config = dict(
    experts_per_token=4,
    activation='swiglu',
    init_std_router=0.039,
    attn_scale=0.177,
    train_tokens=546200000,
    steps=7669,
)
Below are experts of layer 6 (counted from 0) of a mixture-of-experts language model. Rows are named router (the router's row for the expert), gate (a neuron's input weights, with its number), up (a neuron's input weights, with its number) and show model dimensions 0-127. Each number is 128 + 32 x the weight over its row's rms, rounded and kept within 0 to 255. Numbers have three digits each.
After each expert's rows: a language model's description of what the expert responds to. This comes from a sample of Wikipedia text that the model never trained on.

# expert 12
router:167149119103116143135126145099137121157092083155129112089119115145150080153110141105102150118158174049028116146123074194056150121092080095161132207120139093080158152165119148132119140127088154159135070110096099113093098188120136175121129147122108086163112072102094145176105159096166136091108121166144116113120140159176156080144129140126152134084191165206169104122142141125146096144136
gate1:155093087130173148127163097085130106169130090141126182147148151149131134121132150166108142061084139113127069059133083135129132153116063078175123140150125080111055133158119171132158075096076183170173123123171085133129137180121174163138170120178172129167107102104157126157137150127199137132114120157076155155136152106139135079158112131142141102122166124162073165161146169112181090195131
up1:029139127131089088212082150150134095122127143094105091140123094132166162119074100106119115158166107151169144130082155096102115113176127133137072121138132158126154101152166111166094146095149139159143101163081174056128093121145063153143112151068090138160103128176144154100115081121092136110139175139119114107122114169043145175166119132152071138125113112082146092112141102180060164109145
gate2:160097100133135129106137124092170136152116130135107190123122150107159138144118109099114085063136172088154182132168097159110131105181078199056115106124176116081119124119110164100173111128107158124150195068119086080080107149073137153158187144090161104155119113105153143096154135083094163147141172112116157097134111086116133172126172091135103096120112101107182115080120054067122196139144
up2:122099134143171123148174103079167121159139153099133153155178152132096152140168202170142146180106109137188209116162136075174101174135154135147173110105082145187157108126132113131154121122146085097110142107115144164109148089124130101160096081184146149158103199100108114148160125119118087094151110056181132108128148147120063152106114133168155135189161150080089082090138151137060134104088
Description: Closing parentheses

# expert 26
router:127116160122149087205199058103140171139175155149150096089057133157094158178134108135060148118103153099044075161068092185110094146106097101107183152102072114099097126133102128135160136115134132115159132143147127104153145142123101139166149108102140091173115093078129122156141163140100146098132106117111067065095174144154152067152110101107152092157143137137160069151146160101113122158118
gate0:122112184166152095110125090107084105097145146168149108134084109164140183111149110133097149119150152039121048092117195144132093137086118126137063226137119140085132112126092064081126117137128139162151181127111132151143112146150138127194106101089140101138126060112170150147099141088085135156120167090099103106181164092164114127123118090117129155123113196119111089179150161105168151104097
up0:112129097119153120134140188149171067076119130117124160069118151147151106151136101102148095148138086114093131140113149108135140180101179097126140100187135121126140128103136134092119194085115133160162154162161167140149128100169140188076111228175117111100077204148138105056101209161151111085089093156116144122080147171132168169130122138066170157130102140122143149152160131128071140140152
gate1:145118107106109122073151124146078183119109145124197099144089130060159083162106119164116154164143108086167079183112069139094155170118083136138109138098096101105094148129069132155128123095198115104168150109093124176162102076171114065099151097090132104145092116088144135150162166078099161050131165125132134119095090166161121122138105174136172093123116133157081143154080180145117070106127
up1:118100133100103189115144161171080111133141084154102183108143137092147118112122147191174177123181118076118106171155106116144141165119170133193098120128161091149148099165061151145125105156052166161154124146105122142134182115075106077097145118133141139132055142097071130120122157101058105114147147152106183156112111154095119169158145183170188121135143078143160136134175139103087100068142
Description: Word-final pieces after consonants

# expert 20
router:173122092125133123191170083142136145143087132139170142098098192135107127166086133087112127170100203104100129146102074173110100146119122116136109147113094115133128134156092109128142128141128139103152098103145146109045123113162078162154142145075156011162119081109138090142149184084137128090079139173150124073098146123189176140186156157150166097112135141137174087158120182155121120146169
gate0:177133145169119135117105104141099194109107129179174149162159162123167219134078113156104120141159143140130140114157087133131161141134087119092161132095088101124166156132124121089168189140137118158146161180145158174166148118149151131136136142092151178214193153129135169160146077181200125153074110164075123119134117147131140113101097200083129169189171141160096171109106160130097140125127
up0:124155063114093135113146132177123133121105114122153084142137126131101152145102158090154089199143114099159155095121050144180102131130114161061118102104061098135157137075168079075114128136164103129075144106096180176139112121140097168159134086158109072058099197150133145142160092152123069107074131181152139143117206152131145138095120122108111087173141104102149142120113070121166105145162
gate1:087139077122145102124109089137153145138135133113177094144120169133148195134083126043164120152134181130185121161162132194101130125101081145139121134106155191113071113175134113162105106123162115142089051117104142146170157096041081104150136101150171110129104106059144125186120138133162137138093103152113177135110170140092159133134152096098167165155117057080142059109113123106111105098117
up1:079133102092128095110127105138141051145158133118100109148143118113104107135156170124117129174105158150071173171086059107135179089157076113160105124123126146093108129184106118159079138153113130196135089145106172129115089089168177160084162087155136124115147092157126097159136138163116175063133122107113076166140121130086138110136071171082146082149165058106123147192141189098113100092077
Description: Directional place-name words

# expert 21
router:142164129120123099151156046159151134182086113143166090101107168140154142123083167098102111129166161088093091120102081181091107151085073075163131149097129150103158160146075146145140192082080164117134097175163123077137107177090135120141149161068134083163113110131112090168118143089127075069149140140085077110095164179172173075162128124139162129097147129161146096135177148126122126166110
gate1:132066127129137121110110118147112110124148183130155105126113099134063147137157200138094179141156141161186152100143073134091099104121102130080152137097155124092120177148105145140135117082172144071212139129071065067141150165088103106144119152158134164141077075104129088104137086070115132131134163078124098113108156179150155095172126131127185178163086136123109160152202130070120151133154
up1:087170199140152160123117146180135095110154151130146082129100123168198110080117157168148122124065109092100079146095130152094119135103130153150118170164130155150111081089149136156111123081150116129112105103148158088134103129095175183124106106115105184125105155179129130131214160153164046100066186138120194133086086116110171101098143136116131162132119148194135077125107106134169080170127
gate2:152164080142095160083113167144183127161146143164119158130112151081109114114157152120145100050171143127134089163183118115150163150178130156124166129088121160146197159169118119121154234123088160157179091198134120171149130139133120135104156159145132107145138103111187127130122098106063160131209156182123149044159169160147143135110153113098127153110151108109089082102113123116122099176143
up2:143124111146110168086143128142138150108158168173122177086179124061096093147137122177148093157110098129115104140130069184161164205122148160122128146117105135079145134106149122070149147124146102129156161157145144132156218088121130116127106175103176130180141147123157085114098159117090170111158171140137109101174163124147182122096130046079100198171140112151157147050141160120117167135078
Description: Example-introducing words

# expert 2
router:157149070116087092170145079174189155175122093128134124114106174168177146118072172086114129162138129086079117119069068154102080160134085102152115156131104135105150156113099128151146156098096173147149094116139124081149144157127104123191133129077124091167118125113125081149085153089111039054116141154121093106129177161152214114168140166152162112113168092160160143143125152125109098134122
gate0:165061137120160129147181124071130145125142139137136112087133118134144152119155122154163153121124073113057098075162056130178096194089153106149114179111118143142096080106123118136117153103118125106118078118108118099122108163029090139077135121141127124138121118142137140151132108164126167110170137142094070132094119134138189188130123102179108068119126095214178137097111119171187193099090
up0:139175162177074090164059147197121161193176081136101141118097144127141061048102067172125129159148092101122119151125115172099109112137103138144117152181123130109058088076105133131133094092147093156126118113116138102157098113144126110088104172104215158087148143135142119101136194131161160069145096133132163093115125118145183126116125132172133134160180190134104152132148112167161146119114
gate1:144101136179136133134152099073056142158149113171096147136141142157059079120146139135099136181197181152146130129163112175150067092163135076107124080131210101181169119163083102132129214136161153127182113109123113176117155162171117122078092120091132107138110156133105151150142162116105107083118154113160117080125154171147137161158142133197129122132152192081105136101099180117115117104111
up1:165117117172047115143121041171117105146178101092199092155117122107135135095082102104134123086173149153151135143090103161133171122148164168155174113119177149087152180134181102125137107131091113137130067137151129131130143124109098114147139154115146175144096201153093140113145073062111195179114141106175120158114094117125096147121178119141165178188142127109144106061181087122151149108136
Description: Country names in tables

# expert 1
router:198151077080143078136153067163137167110127123178109104088147174138122140141080121087123123140118144068100111165130092152056104171107144119155119134085118122098152107112090105127161151137102202106140113095164138082172146154113101114227189106112140070125101120107152108152112157034098093110122093101115097113053187162158161110115157157141173116125159105156124109122147115125116104114141
gate0:132108087113083147139182151185088085090133142119106117165069121102084102097103154127140115082119110134102087126126153094087183130087128166093123152150120148131152171108135125125145196115121154134147143141105089154202129154166134151197154068130154123114115155099150141165172176075116105137086126085196086108125109100168129140159167128186213100176141074103176067119107122176121129091146
up0:095127128102173121102114179103154165102116129094166111170116119174159101116034153139095114097158127127148089130077132192178103112143188097125137133139154122110141121155132188168178162152123107138112159101070129117064180129112124128069098183161138151158133116090102113144122083143150092081123148171056161136155104173072117144155066112148129168097124168164075162152169063118106097126119
gate1:125073148139109058140096050123112090161152147114139154107161125124157089130160194114129107184142180146105113212096085129092128153090100146079167106138132124138151090104081092073160149131156069116145129139094049133090144122104114112111164143136143119147100128118080112110135113125207086158100123094121135145065198156151101095110073161167117144159146123109157135108144129126066195158119
up1:055099148157177165150077180142143140116104110128083136107102175129145130130128105157110148126183071141097146069117148097172051158182132133106112111150112072142147159132141114117078160136127123075128081162229090117092157101087124115059093182072168100103126100107133134127092164135174098076146158144114111102186090136147131152127148154195111141129080139105137130140122086123172126150109
Description: Nationality and scope adjectives

# expert 46
router:134183098099160143181120116117159123136143112155175071131156118147099160154104135137103103110128169093134134106066092185085096177090149121170094151106151137129164112155086115134129155094132190150150100119150138124099093160121133157161082088111111029162126113096149133215118162103132077084123087098118093109089158193138167080216111099163156121107142142152101117110189132116153080135097
gate1:090099186172127113090155153086082156109145111178167135123075108142120158165198096140044135137080205139106153133129157171108145174127136157136136158122113127102143177136089055157142125117151151103083115103109142121073126177097116124118129106146138111122158140092076187137083098178161170134137091101128121089133132083053140159149099117181115160092161152183153186129151158154125128155078
up1:111125142130045141178138105137159163142161119162076152177192143097113119076084129182117093158163106168076127114097181102191117151118088114153115102138095143136050116176172117131099140151132151168167076119159126126167136117136129139168153176144132132115107102175166192110186169108134112155114127155160079148070119179172096121123129204087076133095140151079106139158106125098124153151117
gate2:119101104075118083109115093132176122139076179083132109111081214144211133104115142100127115120155138105136169183129179104104138100090163142104171126081182105165173127117135192133099089119102106144165144107148147142176103137171129102130131091124132178077166115052139139142144177105134118141084104156158052128177087178167169088162088069124099096130145145129160143103150112139141135121163
up2:113104079176164129149114090159200133165095097122083100116108143117126132134144099063080121112126132142148187115204120145136129128132104134107122175151141117115161133187147150110126148114110139055116156123134132140089141157128178133119126171110108069084192101130096054110168155189131137193127119126157106136121129146101157173153162091151139133189102120099159120110134142098033145204053
Description: Capitals in acronyms

# expert 14
router:119111108164094062149189094139176114150141126180157092133119134140093129125138141093091053134117140103121092134052095144098126115122111108133159139097106147082109094106104180107120175116118115094138073151122098149151137178075087161149166161116128082216092099086155119159160179137143098082115109136097112115109156153120163105210105172102161127123161104198129062188148143106175139139149
gate1:141131132085187059097106097147133119142157111191210093136149149134110112109101099146100098089114105088151100174090111083075138185097118117158105092054064113139141043160148140144074112120123125122111140138114161178163146161067115126168115141165135097132109131131132118170110156131089155087139144147099131158129128090141192197201118099161104131157148100177110110176113106119129117148187
up1:104078148175133114135089106099155105146163076177162055152106160083109114107137095153077052079115096126127146146117120153132085094112107125164149120114041092087108102178080145127082176119128097105096072114102102182146164112087152141112154150162149126197222133133169121139125149117139178116114120142113121126107069125149106088126117087096091115092133135144105130149090140140081161185084
gate2:148092133112172109177089147117108139171156150131133101070153116107126176131131118157133103165178116194135114165118134133063143146095079120102107122074157100069104097069115096079199128146192142150154149138133166113110111150163088128103139091103095132121120120069072074139111135188190158116116133109090159161109128114138125113138097206101133111158201155190149129118141092165122084116193
up2:176083133123148183133174126097075154160187121122111147088139143103150061141123138079128174102119108100139125068162194201118090126120090123164178127115091178193127136152117066129100156118116187171121149122170055111147065120126116119107076138170176128115148134122179172122147111188096123150129109183101133146166094140134130116091147095131156110127085083098160115146125123147125119190181
Description: Mid-word consonant syllables

# expert 47
router:160117127120086147131181144137118139143087153139118111088106198149136066122090107113050150129100187099050073117096113143089104141080082089116132122081137141120151168120063151156164155081128152143139081114167140085104086155161103177128145134131124084117103119121148094189113153100108106102106135112112097121120176190190140136238134130115156117097129149109128062101134122079105105148110
gate0:077097162123092134113157183123085104136120092159134111097077127121127096120134121121087101182152116109096093115137086158098173099157098113053133139085134186102064152139115135110175126146137104149148081126058188090117098131164138181141147139132146161102108098051170112094082118094098156124098068141185151176169118112092166146131128138086130105108178104095124087111121178106177183073107
up0:176144129183119139136081151082127133178162108113164168150130130116133079113156107148155136065081179166105166166060168121094120137092199167082152081096142156127141112060158094105127147096102163145109143127145124127108105157169128179085154116083167090182124106144146196138101106160114112199185077116123163112127167128112078186132069084154131112113116169104100168147096148117157125134110
gate1:149117102091053095118123169113143162156100173075079108086113121077101176135173081070093122117120126113100142080141093112152133131164094097147139151100133131106131166150117166201072134134111123146151173107089162057119095132128105106136126180169083082134165158121217114184108179077114084082143145107148176078116139144091156128090111122080154144141163160145099160139133101117140096175111
up1:124103159104143174118145111125076098118125167161107092137163094082134105123121165128138157102094167096136070110123143095092065143129171153139144153151126175112108107185141162149162130118076169123183147102176122147108097183088190069107139136172099105145100126134106158166155122176153061094120085125129154166126133112191117160103072168192119121101154114116118156136170080114054120037140
Description: Commas after names